Below are experts of layer 5 (counted from 0) of a mixture-of-experts language model. Rows are named router (the router's row for the expert), gate (a neuron's input weights, with its number), up (a neuron's input weights, with its number), down (a neuron's output weights, with its number) and show model dimensions 32-63. Each number is 500 + 40 x the weight over its row's rms, rounded and kept within 0 to 999. Numbers have three digits each.
Before each expert's rows: "raises" lists some tokens whose logits its average output raises strongly, later layers aside. This comes from a sample of Wikipedia text that the model never trained on.

# expert 97
raises: ",", " |", " ("
router:451465528587539550469518445484474490502499591513433497425484552404453490499536584489507545463483
gate0:505526500528472495490509521444451423454523462551540514468478512500486487514515454487509487512563
up0:608540532491506477457530518506447521515509544510516481513572515455542518502499494500462495493547
down0:501508418497475414554492495503497512496445453576540423532574471460483469468481471446490450490531
gate1:535576489560432543491557517528468448558481495533522451602476490524438475505466506505509483481499
up1:505468518442506480447450561573494517557436543467484494497501501494475429493449514515492504471460
down1:482480449478480418455545540556611535451457476502552478479449521421480471554553473553455516454512
gate2:489534438549502477481461490531523459534467546451473417525520497511489525540544491460439456478528
up2:446532471485536397417446495550532476514445495495546451487517584545518472535519519541455555467465
down2:462485539533466493483517512488542507516443474487527486518488492466536517505522610462421464472504
gate3:610454427525478556510472490462520482513541430469449448425534463532536519537538527463472484475477
up3:479473448535504512505453462476461404560560535461493474529468428482391554519523508569484476500487
down3:489427522492442507382498479551511526542548467534487499459423498442558499479455541463463619513498
gate4:497486494528496504488497460490458555438446523519530454529519492513476473470510528430449460514434
up4:521479418496521523483436516482568492542466516439580436583490518498530501508445507491467491563476
down4:484527486488483534394481480475494565518529516521475566502537467484493513519485508541368523461496
gate5:443520475522486536564471525509504513422433516542456552432511561527458480472514549508492547539500
up5:526522486502468515456488509533495466547534450446493425523491469495459552510518450469455498441541
down5:510464516508394482539496513454553423512562543561452466570410634462507570500502514501534522537452
gate6:519574487515490502532512475559461455484513475446493480534555493509486541434502453463498382503502
up6:523535514493509466502481532500518493570474527539452503498532471533478465499478455589539594525498
down6:517544489527562500633515536472536503527507481496506445485531478484501521461524511500542408506503
gate7:523458470517500535520458498452535454446552521431478534469481419483514571514474490517509478504486
up7:548499474481464514520520512501476492491481492615480500513508569502466551477462525455489546478479
down7:492528468496472493476535533467512457486543464475460520561524536512492477505497455529537501517522
gate8:448487493543556517489540463532546549446409537547490517536538485474512571501489507486544499555494
up8:402471446493535516483536507499565450471453532524489586543504502498505534446497472464525547482480
down8:515513545440517542419509542516574512470488452446454608531548536426467504526503568552452512456468
gate9:527465536507505490524506526476488529508459549478458535500527456481539457551468529525524496498486
up9:486519479481486480482490512535485469477516455463487505493517589526451516436504450455493471473531
down9:508453523416495475565507508444506566492520541559520504507495527474523495463552488484534465576468
gate10:514513551530520535453501579493561513553474481585497482489437551449479447456464500496519525485539
up10:461444445520488439536537450505524544456502557463523439517545442545533507511484480509470443427488
down10:497464468458473459503458527412469481447447438535447529554504512467489560544430518556496469487491
gate11:481587523479419560469445497537460526475513498505427484529489388539513534414481494558484515497494
up11:490506446503476562457356526551486460456500481509491453490475431509576485376501488541466479485528
down11:490516491484573517486420481433488550492530556560533548455435483488465510470494558564568481496593
gate12:547515511467444529465460549457458494517486484525540544498524495542461449438530493505513511525527
up12:450460571409452449500493523431454482482477466506535496516514528540449472435569488520482477473499
down12:497483493474531467483505569565525538509428474465531532500514478441469455522471426525476524571495
gate13:423481469465490508551543521439585470425535460465465498510448530437565529539520522512502461504500
up13:576548481562540565431461539477482565543532519535521485528546446542490509492485472413532527551458
down13:459493515462456508534424522521432513505536489574439507614403492541505484541484491509478550595511
gate14:556519475471537514460551525479515456615532509505508523497509479534521517500495521473453429442490
up14:523522500452498537485504496471491492543494560509450440507574537517427517444482444496525518515444
down14:530547506450474487515472511516507465540574426424493512495492526573602518544510515528487550483485
gate15:520530565459463557514539520540556585495451487498465526520542547468340495527473510533554537554591
up15:467447502500540457537441457472494426508520503470558528520505444522590488486593490470473458444498
down15:532452582547464529467491512447483427485519538505473491511481474483451519501471532539542443523617
gate16:472522510535506521561514527465466498466424505492484508489495539460526527487537514546470519423535
up16:521559419532463575483508502528418545510451469580557478532531534533494469445482510440510553566479
down16:496581494528499502500472523482428572451483538512537498478504407508470513496464520502484411533493
gate17:551586555488477511464473543543453513423461456515466493528489542487517470489488497468508521482524
up17:395448482490483437570521465484518454564505565520515502519560452490433556470494479512518436533544
down17:529400531439495528458489524490537448543490449482459490505555553455497512477550541549592474457472
gate18:492528508559492494548490476519547402468553434488573503467511495537540504416528432527483403486552
up18:497506524412497540401499578462485496554443535449476467500478500445542442539457588526484573435420
down18:535586466473503548541484490460485512449496454520445481529493467459463524501470490457530475560486
gate19:467544486526507421505494496518523531486477536508430516519485527462450539501495533577511483501516
up19:579501519430475486497502514485505456505499451500584461471560477576520421543505475424500522514492
down19:511501456448456487529424523501454511481516426452560499552461439478442462556487503498508509566521
gate20:452491561501541414461505530497489502449553509540487509451584522399488494505507491525461504479578
up20:466484529514534539493471479479388518468507512483476534479582543496483559563520462507432485485536
down20:590466511477511507479523530596506445471471497525539493466495629466536531546514498406463492490479
gate21:457548509522473537487478447554468521533549491552503488521531485496419522470500434545516511500413
up21:494559553516490495440524536525541454471502477508481488480500564509560424456469540442467515467535
down21:513453475553419503441501508494442467413542451446527506475431533503471480560500503570553506488487
gate22:472455511518493490483502543549546414508488522553547417496499463459483525510506451462453496432536
up22:474487529566504536466498458556525435528548487521571447484507422499475542544527466490444444458523
down22:467462519565553523485562492540521571504504529461482468530423562408567492473531510522337499502452
gate23:492523568525517517545539523513502525468499525483487557513425565450462444477445513505518539509532
up23:539445459420475465467499560512529494542509503566499450505561464541503549514499442470480488484509
down23:555491502512519478526509477419487475493516531490523586539558546493516530523525512514588372492530
gate24:581491535514505544489526498581458577548495536572539487504452429496536553413511503539491437533541
up24:482493542467448508485429519490548521503551474455465510513552490478503483539438433505533555510458
down24:515402501484492505539467522521513420540553438524502489449582503515473506438507502459582464465551
gate25:559497508485536526540481472484456555438449495491408535430500519487475526423495556547492528594513
up25:598485538532496528562488566469518590537462536545462561447506503456435492438516481513518528525541
down25:469502541435521480474515508549456531571494442463469480398496611436488501525464500538442461501517
gate26:520419520521494529513499519509474475487514490558483457499471421509383491497494521533494449509431
up26:511481517474463447485592561562504452522492528553419457521559432507510466462507558485486438490543
down26:538561560481526476444533464549472547532424464537504561553516425424482458478435466559510503548528
gate27:512565473476487507501505503526533527482493478469438467515565479555529474529472433487489470510488
up27:544497464480505475490498486532500525534490468546511456500578546493508529547498499457465494484448
down27:505479444474465483426559479478507469527482508452544599506543479544446422480532577525495518540533
gate28:516536492527473527416539513532444563438554444461459448506473449535532553466475501495496516452507
up28:569548548496444520416498519501547485533542481461424500525521460551544582445493450490463521441478
down28:517500467456565525465498520509519474559472445544475534545436533520502522530484485463518510548414
gate29:525466504507507487448484463436506507509521548487545458551521550470569527484494517502453481428536
up29:424494521452495448465485494496469582515448493505519537478404482506424551415453504572545485551462
down29:495516499521416543471426518504432502472562532509425535564483464531548487485480450570555446484523
gate30:532536549488467482568479508506522489547455500531495507546481499504473406534515496487579479516478
up30:471486547531496532525467421504452539551450525502474476492474540495496400582509548517514500467507
down30:503503536542480507454490498541461511455481465420499451476448468499514472508528502546499509450550
gate31:442517487509425565527508484434486419495504489517506508496462523557533541494517541508466517491424
up31:511474463468537492451498511568586529458523469544495462436506473522531550514473407431497474495510
down31:482533475494498512476513516488472527519527562515434553471527478485528515569486592448475506520519

# expert 36
raises: ",", "th", ".", " of", "\n", ";"
router:482488496461496455492522445468516539529568519565483496431481491469518482496532501480572569600505
gate0:458483547500488544517514522465564530522508397502461484518509506459513435496494453481516458441439
up0:444506456518487526587538458564486519495497603550530537494486538447510522468501585496505529536546
down0:459487481508514528502506536453476470510490482581478492553522460474409477486483453490520487528551
gate1:514564515546452494515414449473466547492485489476551528422516524524545447578519493471447493524516
up1:572540428541491538547576493501466579554470491604450557505547485530478547515455456466486536487531
down1:549515479489478511546459483481496567536435526491402469490485534466492434575539540535439511472539
gate2:427538526449483506516507514518376439464499505419409486475490452452404541460516571518559450443454
up2:506502481530462507532613513479502577495442521537526508525493459487547525523475507471524504515534
down2:524575490467526474544483517481522501457463514475551531487470482471505473516420428537526479511543
gate3:538498498480486473481494544502544473509533494511504479481397570464534482398496508480544530458497
up3:544484462512520432482505464527536473483542561528528417485496489516513575512515516533459527473491
down3:558500439482508439456525461467497488478448513543513548519517498551508442483488506527548476459465
gate4:498435515487599450533517517441489493508498470463561541487491473553507459511541460520502461528408
up4:509528475465465542483507465538482485480512498482466463510518461512478540575491542491483520503576
down4:475505533497495535548536423505519509440595504523498461541448528516546465550500532521533561471447
gate5:492521471434562503459518532527495472452582487427464567477541476542524496449486413473559488540513
up5:403523435465516527505530485556482502512576532524433525484542425444498464480510464482533515477493
down5:500455476473507428424489516530506471547564527530469553443474533503510561538517492546527479500468
gate6:592482507483545471493509515488587491530469439464434440504526507502506502452515508487487500436467
up6:478579544448386498518465551525448448476496524485474513532447530543506489547485517527562465523545
down6:504520518559501500564518475521508543457496503569518419433490484435502537443465476434581501528491
gate7:490440458444446504569503499471542461482502497533545577528462452514499473544505511500524539554529
up7:468536542574569477439466515558439531478495536472487401476547549488554476483510489468491473471549
down7:558506516450463463509513504512501506527433491506479529600498446541408488498513513553578456534517
gate8:513491502415550549505466501509474524486529576533545553464541559452522519496493467539479555559477
up8:572575564466525486427469491467477421508491493456483525490541533490496484604524422520511505515510
down8:501570529451483468494519576502397520479515483436589542491521547507488522520396516522533489551493
gate9:490484527445506547495549494520534498521475498519525471476568459509536459471492546477520491579453
up9:553504511471538428510483515550512594527495519477454420534537545481546502520479463537514464437517
down9:508558478476511458515486526507531520434503568473497500550538550415469502540467517417496552491537
gate10:408485507542499503612537496456450556463511551445529499462491512499541555466514507544570507612497
up10:563514585435517450467435566508497420580528454496477450525520524533449466496466461463518442558547
down10:488530521574496528539533521554491529520571504499449470457449545523534514555529496469471477571443
gate11:503477534461468553543527455453453581493477485515512493445495415469526481491509537540535501554533
up11:499529400444502487474447517460550409508571467476464520496481495485515512485516461466471508495547
down11:416491527534540473394513546498573451507449482516466488567505444570488511572421506516531563557473
gate12:497463457472545476499478500493473521539532535587545523474537530494510491450441437479565386590485
up12:530561556469521524486596566504519426437477519384478473513492485554437498532528543505442523466493
down12:473490476511530474567433501505520553475545472491520530578558472562565474498422542511469441577559
gate13:515524480521495497544498477493529417563533414513527537503482487537545582523521534519467491476489
up13:529485464456586443437494548559522465522528502471555459508556475500495424445489505537538510518460
down13:502426502468423528473554539454500474512391490499433465501547593541401545533567493461521471490492
gate14:525503499581520446472497456527408520532436436438555546513556609630491456634524474466460507460484
up14:500478472500457464517545475467534550480505538515465537515466450561503541412509504437522559626458
down14:558486505485475437473452515551469425510551447503529453529473505582514479449501517417541476530470
gate15:413450518455490531488525475582449618505472484435480531533551454466514465472512518531483485408425
up15:521460499440484571505471526456439549471521551476460530476525530504445510516483501538500530481457
down15:378557477433501497500480454525459497535501538520452505470532432473510472469480569588501545481506
gate16:526536504467500482536532516518467525563441478470463426479452581462481424540499539476500500485547
up16:481529494511438538517476522455541488454534590475508569513539484478536529462488447525525478499462
down16:474530474502504472482500518446530475510445531546543521539520533522450506496521505479462501522500
gate17:535489427399462530533436534517483500551461465429414494519499526499489470510431570600484515542482
up17:566431470458520457494504454469481540505508553547486456479535502435487514530522555573447558470545
down17:571482508471505463440506525535515480501532469504500560542502536530484432459448465596543446562548
gate18:438576504483377484502515557553493466478478534454496465521538442493509544441499505549502467526529
up18:563465503516530529475512527486470574526495472535510560560498539540453465510478461462523571495468
down18:493522536517567476546513444572489484494504498523522563496489533627456491506458545448553469444465
gate19:435471448494495483530462515537455469453512475438514519475447490492467483434509507482498548473524
up19:479457466546501536529503527543435425594541478510468440501490492504450492499502470460528484453496
down19:562458479514554477495566491507495433509451498598546503446476541421541499529534470511538489446481
gate20:544560569553475526527501522519437530573418467362485540584547496563485529531478460540497493483473
up20:515498546592597458491479483559479476509499449527554516528534565509513581533476466554510467440543
down20:528527521392541459531477467504518519516557484480503499482542442474542490490481491550538476572498
gate21:512615528471516479449512553423487479486523497507478507517571500505558478511518425565531445498472
up21:533575510484573428487525509439510430525551543631531490503553528515547427563548456496517442480563
down21:531547512484409490489438528502476486515495513429537524516509512529467446465469535460509463549550
gate22:552482445547501512578523461432479556546495496494433467507505505506435439537508503502460551450514
up22:526530475506498445509494487415498508392502445451491525507450494452536491521483557551470541505567
down22:438485519583507533498520498492544524476554466429489457488466493483546525533492482455473562471451
gate23:472510442505449414589534498479480522468507527513535494460537519537522465470537560513539486533518
up23:550474440532464536450449495501470433492496480519508547513467498579459482482471506425458547524463
down23:529520487474557546501543519468474495612451540471457507454490511502486504460515493448547465491475
gate24:539527583467468497553581473550475534481503531451476443456549500463510526483495485418522439477564
up24:482494446522479532446439552445524494488497479521438494557526441494458521476463531552529491523449
down24:452561522517422487455522533455476443547467434502486513551443498507456482533462459555571487480520
gate25:469479481463459494492425519521562409537530524488466482424483588444487484574509421508505529586531
up25:492516467486435492481461507510483397561550485481510469446457466437461455475493481474521509514437
down25:498477502564419586463510563520539474479557483491478472428504517528491506482512534462508515450452
gate26:486538527521540444535462492565510438537518494424498449478425537538461462536564507473477468458472
up26:572495513516528487489494500491474507498469511461489500508607487536475474428483508495483508523397
down26:537505523501509452435403543483421534519462508443539490495539503522467491487480502493533458559537
gate27:494538418536462483496448470584509471499481505523584543477486558508483431454515447500488533559515
up27:528550475539539515508475472507517441451429519571508467489458623467553527459544518529476482480531
down27:512506520503528534494418466525516539417585457465446479433498483513609441511472544488428520405476
gate28:540442540573490479503480487439451506526491537537498512507485552577437491535525488485473489491526
up28:460543430524512531488506498539608564444515487474514494500463437410551541466474495485509519515496
down28:547492470514457435515465507524515490466481558521537528592494490481446425506440473518449540581523
gate29:541488534470595491459407511518544585536506483564510437527526581507495553560482490490522498543479
up29:528536509528448541574550497465504405537506486511546513454506505487583451551536505526485481471543
down29:546485445531469529516455486496475472501493508465523568546445537430488481524474519479510474578548
gate30:460489509511542454480533499424571525488511487538514425485517515482553471519538450480490503411539
up30:538492421495499548501516490563560457521490512459528450506493479496477495478451576469503462509461
down30:489444493536524545462543434492507501489545487554412458505526509518470529483557478519497547508436
gate31:550539499572507422471582459509480557492461463496521467494477515491486474582486561532467553499590
up31:459493530466514556491516492427508572406454540447514476490527455525517480458557475389526511509513
down31:566474541447491499412547518512527493511533510501477514511470522421462471474455577544545438554466

# expert 124
raises: ".", ",", "1"
router:451487533500483512431461425473517435528506481559470473486511474482464522495535496499473536505434
gate0:525500519449495488479508497507557456459460454450461533485566421506456551460452488493496541472517
up0:530493494551574564482482547479509418453471540527415543545558494518468579434526532499517519455527
down0:458546560529507534518475597531533478428492557449559451500450478479512574527517559493409476463548
gate1:474473572497519499540420558472407506477486491558393496494524546474469488510503509549527531531467
up1:536504482477485448492556525504588515504450481450514524558395472461430520453526468510533519508548
down1:485546463457488496442536492448554527501559524450543485533532526536514500502556528471546475499472
gate2:485486565445477569513448488508471529565497509549509497484533475490472501461484503503519447536529
up2:491487435526485419473505510485556541450523510436561497523496485499538543513518473443498594532472
down2:506496498513443498516520478549489459433514445494535432487553475535516478538466510410575405518523
gate3:543547525502420554491443455475436551493458451530464481534556498513492432500381505497471469460493
up3:436464483479486488436488516549492555458551534541438505457532457534544527492470500445475461473461
down3:430554429484479511559468454516527453526575561487499529513460505481603518530440502537487519432430
gate4:509507516500482513464516569545553496429526480487474479463507488524523550440451512477512498538536
up4:510518521450504540557465506526447558451472527515464476509529469552543499569550512459535510445534
down4:455536444418532484499478504556586506572492515502488557510460481539442459534521457436536512567503
gate5:522574373503495465498550532472487506503533483488469470535458536558505533473533513479501555565466
up5:499471500474529567462406487561499500552448512495531500491443474474513465515477503502522461482541
down5:481539540497509536495498496481582584513486497455482513465531480431438557541462509471636486459473
gate6:454511477484490528481579476479445501523531461476478508532489430497509516481483479476492497580448
up6:467456472461469521537629505477512453445543552527461444495475538506501484487535576458480501514466
down6:378515519502517591494470500522498587473549493527523456496480427503502533525506568455379587514450
gate7:446522547416477487561461459579513510514545478480522501503455530508515467462534511455497500471472
up7:459498535545501512542448513533478550448581521447544540470406473491517532457541535411493491478473
down7:472495491526487536590450539535495525466516471493493532564433506471503515453483485468424467447449
gate8:415541526562531421484558448531465571503481500514555555503486559431464445452522501546489486561506
up8:448507482513496520460553456572500565513487506463461487463503446418483528425528523570475473475527
down8:466518508493496483509548541485507456518430528481553426476475483568478476506550478462440507466450
gate9:490523454541545536528453490482516427491465522532457540533612480482518532503523550501503487535485
up9:513441509503497559530437465466489461508477540542435547463514459464518479509523541557493487512484
down9:535518481475518453512499493572544509496471440558502451431516507532468460560436528450457501489542
gate10:500508483469434500481443498488446439476463552495512527501532508478539557539425477505456488418449
up10:528548545445526459557548473471463471552559513579483576438532556516563534520447526508514451503523
down10:574451570570479477531524422441469485468544460493516499501508538446546422465461543472537496435499
gate11:535542518469450547536566432463429449415490507475485547533462454497505476567512486478490480417445
up11:541547465435503470569504519424473476511459531603481532559496493476490478568404503479523466474532
down11:562461520491482515469523494452524448522473478599433513436414385475461441534518510536495487460470
gate12:566475468467401461459502482526483475463540451464510471449561433566553571477446416564452448454494
up12:477555453526522551513547484532529426446536482534473424508468476565470458550494495445508534527506
down12:452507472480530518483568467517497490427547489496497485563507526558525486436563441478485536519509
gate13:534542505494480479502473487435517488470458495487448447549551519527497512390493543582482526476494
up13:523473403449524536486458478479504564444459495470520549468555526436533526546531474449495514484532
down13:471491472537523503557459446456523497448520484537485559463543535496497468551430567499537566468459
gate14:449490513564520434466500554492401431565465483526567540505510524481477520444476528555466538501505
up14:551469568521579521459513531501517570435431524539568461468566519425483477506521488446489512496522
down14:430400531503497516430472516524537530497518516564537530457483474477508496597456568489495500507535
gate15:521477482507419495504428499451501481536495496436533519571544453502504604505505470507487426501533
up15:436534561514499510535438557447456475484478501557457534491452538509552540509514480497495573497474
down15:499477525508541475601530479521496486513523533459486504524510526510506471534512504513562502491461
gate16:436458488550554521459524481443493513428518524467524464544468465517548561554512544534489528548492
up16:487553531451452515482501518484533557534491480430496474464511457461466470455546540480523491551506
down16:568486499458445480589525494483499443484533407532446522456530557499407527509487503565581483522580
gate17:480540510501561497516484501432542459375586519542482458506521535512566585468530585540508439540477
up17:489509486535495518497583523551500530507478544475519535534508437487506492460458495485516487436459
down17:548531387509468464522536485431529473514493494506465556516512515542502472524435506547502451493559
gate18:468508522489517487447518490528439547570559406491485532462550443543483481491487412533479460474534
up18:460545442493524483478454484515547561426501546564469544539502412459575510549442553545531500507509
down18:487566495500470476568507519523462460386457446542504414530469507494458472570484518517568484500494
gate19:464565409410435522484545491579528416479424504475426522553535510508546468432497493491461501467496
up19:521477564480476538415427466527415500474518538501470550421425479424461487516570521554513451512506
down19:546461503438498512455467457465444549457577488450434521419480500434488535515502510545532522481436
gate20:523487532479521520517433518494461532540491525479485536499477480424412527513411429457528486524555
up20:460530465487467482508539508536560509383493512547439458535491526548523506449522560553519483504456
down20:438565506478480484495571526503552527522519502489522493571542459514452475481515481533540482564546
gate21:497494478509430476508525522501487458445582506454497500503468518562518398578522515463459551579524
up21:474467504443493465475507521485509447449538528493445564490433503476538441478511516566453516502503
down21:505506430459495504423485544488459513510505489522515550463429445548500537465506430526467532544498
gate22:529528563483469616534514505475432490447525507584476458489483517552519453505579534513516472480429
up22:492522443559543471477533491548533470527548414539481494576558520578484479446415510538488437465502
down22:568496453522465484563581541389512480533524501419529517456505562586462441515566483495562520452527
gate23:496545466474584516522444453530504469447526497533564499438458458487498474492511540471487512548449
up23:540455565553590496472562492473512547472433521481435559542497483429474468502437565482478499437540
down23:519563413500553449449483571435440553507491522511431499516539402504520503532479468469496442554504
gate24:399543475498488513514485513425481479531482508543467526468514530525471469573445478517503448501475
up24:520390524456450505465504515547460547495504520478506468500406443480560527440510454506524542467534
down24:545421450557495525510501493487511512480578495449525492621496500461490498465557516533525500524546
gate25:524487509481505557507505471519487438486517419542494505485503572578513497496560440427462434475466
up25:497482505505422497502505499428475557529519457524517531432508564497503579551538464417476518500461
down25:456521464518491447560484483580481446506505567528525457474531469517548544492560481426393496484488
gate26:461492518467528488511473488424560527530548492477540494608495486540489436546504539536557414539577
up26:543477436538455551491531549521519485454471536462468495415486467446456501461457491490514493544511
down26:500607445525504451496583576494429443495538510512542410461464564462561496484532452480464509562504
gate27:525529457504469525442479511563565508477489441504525509468516454507485479504510541503512559592540
up27:549467440545543523444564526482520498510569387558549538477503483510517528575515525420478437465455
down27:542470522462451482464497488471571516508496565535495552461455558533484543524476562511447492567514
gate28:590477477485448457530551496459517382494475470456503477518528538586539540485521509489449502492488
up28:459491512484503454380454593515503501512438449586528470559461445467465550508486412512494499494541
down28:547505493435490469554478499534500433512499474492497522489451489570449480472477455523639476533483
gate29:536513382499528535487486491520539543551546481470506482488458571533449441531428523454462456486512
up29:561518412456504560504502516526557578546560553468497413520589473552433499508388573503466471534451
down29:501500512496571588446529464498571554501505510511588509431569489571468473479464457514484497599492
gate30:500545553527507525461495515510506519512507487446475525504437442492522535565473493561535534527524
up30:473486533498490468461451472479461481559514451443520578463422452453467532551475488542492566477525
down30:491510486509509529481435499482493553503452558460468518546463399507481516561484518529530437489529
gate31:509473468526507487519521472509477500468513492573477469462473539536479486479505480460482485441523
up31:430470400421424447442469492541533468502478474549450486457476465517532474457508502422497519458440
down31:505515446478506513470591529467464499435456516497559417551490545512533610474520448516509455444514